python train.py --n_layer=12 --d_model=224 --n_experts=64 --experts_per_token=4 --d_expert=64 --d_shared_expert=0 --activation="swiglu" --moe_layers=[1, 2, 3, 4, 5, 6, 7, 8, 9, 10, 11] --router_score="softmax" --normalize_top_k=false --routed_scale=1.0 --balance_loss=0.0103 --balance_bias=false --router_noise=0.05 --n_groups=4 --groups_per_token=3 --init_std_router=0.0308 --lr_router=0.00121 --vocab_size=27714 --norm="layernorm" --norm_eps=1e-07 --tie_embeddings="early" --optimizer="soap_variant" --lr=0.00827 --batch_tokens=[65536, 131072] --seq_len=512 --train_tokens=383700000 --steps=4117 --dataset="wikipedia_en"
Below are experts of layer 3 (counted from 0) of a mixture-of-experts language model. Rows are named gate (a neuron's input weights, with its number), up (a neuron's input weights, with its number) and show model dimensions 0-223. Each number is 128 + 32 x the weight over its row's rms, rounded and kept within 0 to 255. Numbers have three digits each.
Before each expert's rows: a language model's description of what the expert responds to. This comes from a sample of Wikipedia text that the model never trained on.

# expert 37
Description: Commas and "and"/"or" after a clause, phrase or list item, such as "In early December," and "1st place, gold medalist".
gate2:120068091114141131164130198085146163148159156130132210128104127119153173156132114131129163118173144133097097202147116167151096107144173112158130136127053115073177102129140145132070103147169138145141124126050160074200120141111150188079115170117106140126102150099147112131084116149230135153121126129148114090145098086045175163153146143123128171108105090134143164169133111244084088107136125075129152090084111132162084131127116189122099129144153101169125192114129090120129082120147093095131134112121130150192127110112104137057130184086206123092116153129064141103109113134126085136129106143116123125114113094159112114117114170160133142117150101128097112062151093170145106164131
up2:084062084104133172114118129085125143120200128133146173149149160143128146181158101157146149117104166121139117194125135188190049116164150128166149089122094065027124120134166127138102116163152132129188100132126094065128129107123191158089123129127125138159069172108158086148158127112190121103125148184128095091130120127086189137145134146185116155085099129106128125139130093138113084077111160082116135107110127127136114123122140159126121138093238134235156144128109127129133097124122145112124085117110139127174118088123089110117107169034172153065127198156092145087089129082118119123125099111153098167146124159150136082166098151137132176091180108159104084149147109167126135127125

# expert 36
Description: First pieces of surnames, foreign words, and non-Latin byte pieces, often after a first name: Guer-ra, Aff-leck, Verg-esslich.
gate1:129120195129156048129120126167162138145122156071072166144145085117126159139094141152125086123098103169140157142103124216176093121153084163076128122115080114142123103111123109128135128174137129147122161162137141134209203110120140145156131104126184138052130151120175136113166139122155098060141125126130086113111119135126095120083092128201119151169096116157136176118137105123130157144144052136089099174145115122142140069088161121130109157102116187135082183163078141137122153086122125152183120154197160164119080128098136123103131114125148142137133114115128130119074183124134186126119102114108115165207159088109080175063133173132061088101126129167126146052107142086044131112074
up1:132136033140157171092163124149111118132173180152165103122132142154192196135118104096122106142091147104196115111149142120169143136123125180120130132160132116149141134126123135132174159196111147157125129096065118133167175125100094147173135106126202141165164164092196119145146057117117072073133126129054143095138194099118168107081108134130133123128112081149058139124123108088127132112190159119076103135126105069119179121098130123162130152127124118117144173128175148139105128136103105099131079161028103136120112129181117062001100106107158132121152133130141123178136165143129129090151126144113164124091117165137127033159129175139103098081172140121136139119137129115151129126057

# expert 56
Description: Month names in dates, mostly after a day number or in Born: lines, e.g. February 15, 1 July; also first names and name starts.
gate2:135104128109169139159130094141145108192147149129142108110079108127134127129130106152131102120154150141128153139154080159079128095121126135193154108132088081123059105180132118157131141148113065127155136118069152175126128191112128107149135098116092090134151128142122153090138167144093050076134155154082125131201135085117150145180095142115055185102176124120130121110080040133175115152175101112139146127153122152125133209088112110036125100114133204109117139162116129127063134116049151181134153107112107054173124185135118138174109131104121066145138111135085137143118108070128171142142126201125157129135145216107168146201120114101123196129129145144104165100138148112123076146152
up2:174130133083138186093130123191145088145107106218137064137077168121158187124100020134130157168132132048128127083116118130143106148083131120105163090126117116146130118149081114172127128132157132103181132111132141152120045098111130124117124137085042147142094119129092136125070109155127128100126144145130129175148148179106122149093116084086139140136144113069121154077053078138135149129132104095130104127126134151100032125082204119117133198142100125152103124159144119116088137166135156219078123065128116077067066098130125167144135121100131139119134156145071087149172170094113145160134161131138136130034128132117134129138080102135165144180112129137120152125126144094134138142167

# expert 51
Description: Opening parentheses after numbers or names in tables and lists, such as temperature conversions 25.8 (78.4), TKO (punches), and dashes.
gate3:078125129130140126153138121145089131116132130114138138146129127170181142119065093095135149124154122147125155106072213098114141130060001106145068148121126127128078130097135148112152135110123163129125122132125114125182098138179159123131129155124132093133146118113115130129089104118139150090134095123064143042134185134132131117141047181188193117157200163164125095133131150090142198131165154169127195082130117187042165131152095086160129127164179122132100157129138096103088106159117155110180112080123118145129147125145049131107209149125153157145110082151228112144134163115103143123085109187087164093151127110185131128116141111125125136097074129078106125132079127118129123115135
up3:174131112128111109175123162095155131095138169169127145130126219147087119126148175103124113114097176131154100129157164114100102140129139187132157080131151171148135112111044089119148116109173174132140130132165127110106147139055110184161104121161148138075089169122133123164124155164119133150141166160130133164169097126167113151113150077119136131119114154101132142122158129126046132075067107165106115123080131130128079106128132227055127118133126152116205106111117118135134126096084107167128093132128128142117103112135108136135047126105085146137147192119000092117125080128153128062189172102156099188108079156105086171178122159111021139121125128158125091112156108123124136141123

# expert 41
Description: First pieces of capitalized names after a pipe, colon or line start, especially genus names in taxonomy lists (Bar-riopsis, Per-rinia), also Santa, Graham, April.
gate2:120146126076112086141165129125094139130037063116118186126139099146181118030126109170126110119161117152148135117116109112137197112146137131154078139144064141092082144088118053142041131157155137153112082124148089119084139052105123138188192151134146128172113121112139164093133124115168115129131062025090113179142118126082094139107125125089117105154132135119094143118123180187167078170188117120131145128108150125126152170102182116140116124123174131142143152156116149135159127086131091045116112066130120165159142139172130147093129120129087156205150136165146110122148067134094123110162107130127118163165115066124143125116168218130146130141132136175106120177157123124140085144087
up2:110125132131112093181127152094079164153098080167123163138156076122198099113118098138103136112159139149159092136110118115149169156147110139133109139159115133097122163102131104127032093157136154165142089132127108126079119064078113121198229208127117131148113107106131184073127120083125093077162103010094107191149092130105100079115090133132138098165142196118086113129181169148159098134178142181123116109103179140125118131147181083152127110076177113133142117195120138092122167144179083073118126127117111153126128143123177137151099106132102175124152139180145112101152035132120118121167067119128121160133052111132159139109099144114156096146125131173131131128116134131167106126081

# expert 31
Description: Function words "of", "the", "from", "to" after nouns, linking to a following noun phrase, as in round of the, precincts of the.
gate2:112144148069126098137119107169174117104121101166138113129146054179150160164130110151060128165159176133133089136160149120108096102132119167106118157101121145113129118117152135123150152109143203128125110137040102144195137143118176133110125075184157148155150104145111127134119145128122038117151137031235213184116141170104153129135109127122079195094091135119127206091141117147101093153132137107157139132134115169128188134141117128135111112141128121102161122139155106206083142072125119128107086114129116146089149136058056101134111118123124044132131216093124090124059137126152112150118137128179134144072107148114128142174095161093132134127117133146167163051109130123118086138114
up2:123134134132170136119144117189120170166101119051151129168143146170076095090151130124100190117111089207133193128129198161111147137151110089100143185123101122076125117115080102118141132127157119103143155100200122083168094073129124130178128100154075122077127118092117167162122138126160134141128128155060065057141088132126151125156066155095184080141130130128094061180135127114150126076167121243074114124152124129106134144121116124097088127121128160159139131095087107099121137137128152154185120198130077152163116144122143114162132148110153129130156070153143078181117150128105148134136077132106071167158123159075098188098129089115124114130128065092102139208117140154083149142152

# expert 42
Description: Syllable pieces inside names and less common words after an initial letter, such as ist, ill, ah: Magistrates, Capistran, knockouts.
gate2:112143207100123093153123141127106057132127116130145110129122093134127119150154130129097156114148077128153127162144096186174139042123171105114128155166153164071147074150129160130127128059140150085155173177081128095061134128025126130129085094162127097133062103088121130084141129131158134098104108170110026118156151133077115116124144115110121085139147126135096156122112092140153142141161126157176119096155142183142080159161145139136129116149116184124090137133174102083160116128108139178134176126127120193128103165051143115171144097177165097111101138084160167117146139155168050092152123154190087146124117097106096083125170126164134030189163127109141095147145148111099166104108
up2:158102087147095119100079129223127185071114123144175124076116125147074093064143127097161101129093118181104146152136113187124109124156131160106081134127148116121133123124194120051176118146122130137140155141157109168103065120152161142137066195134120153114134154170151186127171107099141119110109106110135121119128126082116127129253130111099129145143112127149135159096107118111143107098139136154201040115162126175155093121121089166226115132116095128157158181098116154124071134129149131106138118090112086096127147099106132185202167120165111142088120113130135136101118156118122154145131114131104108183026162121162087178122134144080139189183104165125105112159137125090108151105144

# expert 27
Description: En dashes and math symbols between numbers in scores, page ranges and years, such as 6–4 and 453–469, plus +, −, subscripts, units.
gate0:134119104144134145125131132126192136144148129148099161164064167084141121169133204129140121101152129140055135178090195125118151127092122126141116109114140138086078125125125100201172103117107033093125116166158135124145155120113120191075094131119085124129136142133128155136136180130129152118027133152128133141131130129139144054103073119097113113144144150128133103231120145148047103128113085150176143114164138135133127120137132129192123187109116137122109139112083068121121037067107107125150126102113097173099090165121138144129175170083146144121179146058116196133120134124131133131142129116048132124112026120016144152135151114135137124105070155129117093109112117132156137116131
up0:116163100123102119141125126166046121112100109129166125135167155171094138120074013079080169127106134128180091110184086164128134132183148124106124145137117121133164124111137116100169176067191171160127114095140123165117071192132122066141141124126161125065124146107139063120119130137147125133186128112127144129135119122093123226122133110169124137121157130103143170087130138114146099133203167129067087179107131137139112130126147136035140100129164125151158087130160196126113211222116134170075127156136140076156129127137115131198108130179107171148090154140139053156169097093114115124124132128160130158085203137148106132102103140128100146148134084166133118124147153125085115138119

# expert 50
Description: Nouns and adjectives of time, order and quantity after the, a or his, such as time, first, year, final, same, another, position.
gate0:171079141131094125143103171148107080131172093154132126092127138195115124156021110143117164100129101120144118113113104161120074192131136157153111116110086190134097166144094140158115100051152089188146116114108088148136160142124176101043114136129117167111104116136148129192128155148059128090125096071136128151136128034092118114184136154126118143226142133096097106131144059106130121201131114125115128136200126082054188098128135188122146124143155152090144105148147128180084181130132099126098131064138126107135118142129186163128110146135065120133121089183124115109174084181130165115111167129138122136107175117128109105121083063144126142183147079136128109153087128138128141121114
up0:149126156134085112126128141198091180121177133130149179125151163124124123152185129131100119130157162123146159094149143132130152167130123146138070128118089187126156167136189115185062132089166040134129088137174141124171128121138174124133127176109127176125087138127133136133129085126126039106120114128128115152128173090137157117173105143135192153186122068116105096077139116144133132130119127143080085120128093095138116074082134147122093103110152141071139128123120063141067183123014130137128126126085148135061096131130137130131154088133052181138055128142118104134181159125128095049129111074118136115134124168190102135060152107193103082137107071114124128123072128154158150123073

# expert 46
Description: Single letters or short fragments inside rare names and words, right after a first piece, as in McF-ad-den, te-h-sil, Des-c-ending.
gate4:144151095129150073122061124145128255133127132122118162111110138142148111088205072150106108110092149093153139105127136116131134192115049096094071170129072121120141126124141086123109109039115141148158110154131155160156168128139128123109138105139125132031140127128128110120204154116170125127135049145159172132125128122079101126131136110065150156070139218130124180099141116040132114125204197104079061119156088094126130130139130129145115183127092098130132115100139055119180118134140125110177155115120134103136129131147121146123148131123144129137139121124147148083124150204130103113077107122145115108124121152114134159107060141133097216126138142172104079128168161136099158129116
up4:131126042129137102128127112140141153126123112121186137099140109221184162111181076082121102144162184050213133098116127156118127185151119076142132155148118129147112128198121097128115104104062126164129160116158120185174145114133089143091125078126134125127174161097117109124201099119221103115066086115107118130104121032129130121127154093061094177086113209163130110137129085062165090131153126129128084136160040139085134164103134054158170143085150131112135109125206142128127180147130128127120160116105143091086130126140149124175114160090195127104092116142136104130167145165111096131100149129125127134113116089120125146128072104109113138132154115166104114155170116123129132138144

# expert 17
Description: Byte fragments of Korean, Japanese, Chinese and diacritic characters, plus math subscript and superscript openers _{ and ^{ in designations like 1994 PL_{24}.
gate1:139171134127113119077133137129109175123098202129161087143156230120115090132114134097128130098139112027124147129116130114194119089147120192137123170103084183095050136151136130168158128105129144109146154144116133128135120136137125137174089145140111092125125193136141125185091255112116130126076124116096150176117080071135113103094116124110072140046079150173132141137118114143133130128120117146142204097148125124165070088061161138109121129132128110124112112149159152155102115040152134185136154129080119133171114128110123164202078104123205127147202123126122151138060133129116177087099153120096118114147159140109137083127140155139156176140102106153158126108111122126123163157114
up1:141125159141102126125077137119129123117132089120082150178105139134130130150188158128051133125125089135146113116120105121157110124109170100125132129215122107136136110130138132126162139185128098175128091131100124141127094155171242146125120042134159113129133122171076102160112155126111101089098131080135083155161099129167186166065130089128140094182102142127119120153167180149114111151118115160091114169201147139126143081088144128136138118152049163139191122049121119164159139153087060128130107089092093180037082103157175131140213135116131104137125103140133137158091136112123098110143144081149119133158094117194139184127116126141110145207130140147116089107126136050053131126080

# expert 53
Description: Common nouns and verbs in biographical prose about sports careers, such as season, club, goal, team and born, often after his, first or following.
gate1:130099112088202114116158132123157130234122136118135180145168125098134076153102100120110097142146135176081128200144187128069133131139166118192120143222177093155171117134130139101077102137123103096094092127144140170161126168116126133133130105127015150111149173101124136138114171121105111198121098119158142085132195088095107169087101065121094152123126070128071119136057157146123110163142105117087125135128118126166118104105098145146114128134150133138127110109179137194126115135144099146075120072202125130103074120125067148146099144074128111194104075163174115127118125111169139153130174135143142112178129100124143148138121181143193176136189132106146160177131138133113088093126
up1:116051121151067111147090116116140109151162138130093129121097119125113165140148125120141135059110116078132159075035127125180118083133071103085127117073121187131127140145159097165164124109161123100126131121149010112105079121104134116158125184100164122088097107119119147124137117096115127072083136129115127122166090125191126000110144119122138122109137138130155139130132056095149111125155149159130128144120158147161163072118118138149171097100149170109168132192128103125118154138108134128200133159121163133159179209142181139210137089151144130147136136127055087074142085157123133105130107122145134199125139129126129121173124135147086086112122120126138118103092123102161167156137

# expert 12
Description: Short fragments inside or starting words, often capitals like Ar, Al, P, or suffix ic, as in rhythmic, flagpole, childbearing.
gate0:092149147104106137095141104209135134133133126141118131078130154185168091145133050135104119135145178165123088137124124139131170126060119140108104177132142094086136165115204140104169111141115087131136103119143182129101151087131120145134105128057128110132119119159099110171126130135130103103112059176133129105148170139054136136122154118118052133093128105140121154129113174086171104126119201184129117108146127125086122128083136117225169059124049137171129149114187129091128103103107116142140164129138152142112096124108152103122120137186137127161138195069072143190098218094120077119065099128113142131141191139141171169104115070177108130144149095134115126161031129113171163133115
up0:184144145131094156141108133097148169142176117123128129141169038080192107140050165148190106158199109131128143085100087120151100121184120113155142124156074123120093079139107091131152111145167139096103095142098114131136094130161111140094127137122142151072132061160119143113161142128115143129145128133151105124102149154221103116101050143117147123165131156144092153139165104127099153147146106129150122146122122118092142113132131119114130128130121093119177156168118128128102125129012048005148109155122098116050139159127128127128240090106102117115146148083110136139184136117138155148123133168097112110124118135114181120116131187100197124115061154147133101148177120157079062125123

# expert 57
Description: Opening parentheses, quotes and brackets starting asides or conversions in running text, such as "48.167 square miles (124.75…" and "(born".
gate3:079142147175132049147108121094046114101202086128110124019082114142188085123145127138135131178128118193151134171173137108103144128127125155122153127125167116119081147093125128105196091124132138128119139136110070080125114136129114142159129118147152129136110124070101130116128141096106139148123120143114114184111096144120196128132148134127128143177133130131137161107200126062069148132207144166104091119071099112100110134146107128143127144209076134111051112121134106130204103178196108094139127142144071131141142107158125063084100167068081112073138106133126134072149162138132081119127194096108155088123143123100131062141167188065090107138124136143112099138064115131123132142134
up3:107129129136132114143109132132045119103180067140114151047085093124183125129156127168157099168100095142132167182179130003115121137132150125108169162139146104114093103102097111077158117110109102079130167147180105110132163141108135185128113158180175166156115137056099139127090133102120141133108132119119132109088115147129172112155130150108139105144154165118126237106186108106133165128155146157142101098043116100089129104179126170129052136155114147128081121114136092130150120120121113130110128151115083150136125121127145085091069113101086105119165107120155107112172168146071069140127164080118189089100117127071114099194183127135102137212134177145094121123075074131144132132154

# expert 48
Description: Pieces continuing an English word after its first letters, such as it, ew, ens, ge: exit, few, monitored, expensiveness.
gate1:124155138129064126149126106145139114163078115113139131125133099156150128127135095138110110194137105137169160102165127221131156151103121142114148131140085080147109040102080140180138124147126163121137123113146156125115074134155091139168140127125167143133129192128107145153164128155105129119085132094149134127135110136111143128137114156195119198020101118204169133103131125168118056113146175167155135136111128107119129095124127124127119209153124117183106180163113133118084133150083124000111081120123162140127141086105065073132128123117132099134138198125133126126118183146113134128131084118134087192111146135092071135102105208114156126117125188178085137075074126083120139062112
up1:112207145091104108096069125141163116122130147134138088128126152171192118121112146089101095121134125103163122127129149082149135170126151113111147203099118052104135089116138135135081135078152187120132146126169121116071132128135119163165143147129105116102157146115173119123122127144102101152161152119133187097103090045119178185135150155140129122079056174113089084095092084124074103124100104075132205102160136116164159154112105196021148131072127090152109098162087120126163174204116087067132141130141178177128054130099084120122112127107137127116171186168157098172128171171132111125131116145130126170085127149108116130119126110102121138147110192174212139132109136072134148123113

# expert 52
Description: Slashes, semicolons and percent-semicolon sequences in dense lists and tables of numbers, codes, country abbreviations and line breaks.
gate0:117141115114160129138065118115114162150129130089170174146155107077147069053148130165170114122149140131159127120130126099236157127123126170128115166111137156134128121057110118118141149121152186125142174137127113099154121097180161168121143076123125132149168189133161060124067127088140118137187110163131110123122099155110103057071124127090094156132130080101141123171131123126127136039164044128067114128118117125128152127107145166113106128157080108110138093125109127150214104116134139127211043123093143087135152132131163132084051147138127182079106170128187123112067120123117121159093141179134139158183099124133158184109084146103133148141129154082115146120089170128130128131039
up0:118157107161115144168125135154143125141234125096174149106129107098132150040185139158143093090148158101137120179127126060172143153127129164129110128122142123102133132115027132122121137092153117138129087162156134102182162120121239155133132114126114107088115134124190030107092143129151070120139124141143128073105071136119110104117135124150127139139120119114114091145124107119106129093167059068114093162109119124148126130116143186188133173114043130083156110154071134114220079124133117137173069126065088121118121135132178120096066142119093153110098125165121132105047152136125114120110128186098150175147113164103130150121127129082122087122151154123170126140110153128133065189102

# expert 40
Description: Commas after dates and before clauses, plus conjunctions and relative words: that after announced, which, who, when, but.
gate2:134118131126135114140066129066137096114137128164125131153114130136080128148105100186128138080091109164170140135105129116159038078121122154138110146132151132158184140115122081127127033162152150136119109075088131154127173128070173141115120133175116186129146092150132104179088133134086124109126120116128201127092158166122171123124125122170126132161134162141139101189096175116069088101176098147078184138132189128111130117126079183065115147194176088110102172069124077127205163093108127124092117102216128140137166123116130109134152153127149115140186169131083137133125146141175052097045097131119165107114159137142062142160131130088097131092179134145109073125174121179120129099148
up2:158127134147084176135171116172125181108111129085158112109133155083156130120138157062122097134203145112080126113186147140109140227164124102122129130107115148082096105139178136125165177082123134130122126185126141125127118134191094106140100129127136120136126175110127147062147120130163141156139192098146090167140072121139100127137090123106119106075130115118093190000151094152155143163114136130174098102104063134136124141118189106190148129094075179104127094217148142137073100125109121127105154106034106131131140146130092162122110108141119123125125128115143084124130088108090134159179168138137087129163091109114195120087135072186122183131077132072135184133069145099132129141098

# expert 30
Description: Middle pieces of uncommon surnames and foreign names after an initial capital, such as G-res-ham, Ki-ir, R-asm-ussen, Gne-iting.
gate2:161022078067121142141203163111064138134201155180116126167108154145163195119134125121139112130128143125113173146094130099093116146135100170057163130117082174149113182149161119103123177158104074082155160130171091109100112156163121184128129123181184125121131122129070106143119152085168125112132163139141109122137127158095153051132136099116120188037116127134198099096122098146111151110126117102151132108149074128100125116203104103057117137075090123127120165129154144126105125102180162063139077168116120076076129076172111112150148160140137129129098145111094139127059140143125120124139140124114118150136107172139188120205095185095111088132121129189113107107117156129168137133128
up2:130101175134215128146113164140102176137122159141128127144084127105151067090076085155169157058087130116205117097151097105100125139136139143127111151136168095122145112050176147131123161125133109126140125112126142124129099135132118098110127179163139180168095146037144139126134133139162136114126152141165132109101096108122165093124145095122126126180131203103124111141174106127106160117095063093162175108124119163198148233083122117082112134133131111155224161076126142141143137125100101087111137183104113124114136107133124106176190137041075083120159129101095132129127149122076123062187190123119120205131093120130142136137078130152145093108056083123149128133128128142093101098190

# expert 55
Description: Digits and number pieces in scores, statistics, dates, measurements and money, like 5/16, 2010–11, $134.3 million.
gate0:139137128132101128090134077085126128180126112115138083141203109144052180136142123158154055125082094127121140125133097163122033191094091111095126126110103171124065060099159109124131123111149180159176143130144121146160120145130146077148160173141121130130122130153107133179119180130125111168182127084042116124120122129112151104119128090153123130154128120137169128126127109144141148126165099129107182126127120118000155141144230227133125131104146034082146152164115107048127128108134161134090131197123130112138121147070129116129174141172090128151127128132085110136123095137133144158165140081148121095111128107131140126096080130107128150134185186126074082155116185144142117130124
up0:076137131082151131140119146145148174111067139148089169175137155124139126114133149171105120128174134130127175128130143108127183092178231161144102132140140117150132123115111130148118148139113074084087093129138146086114127134107120162101128153117115133139185137143172087069128050098123149159129179141152128085135164155142110175179200127095110122095142158092105129124158134115153120211026171101137115059120092183190108096067086123128128144222121161171127118110128205144173118122108122128123127128140142136090066117146141109120099045087146114072060158176150142140125184123118115132057115221099127169169085154106110123113146121143122122119106104138183128120134121108124146108097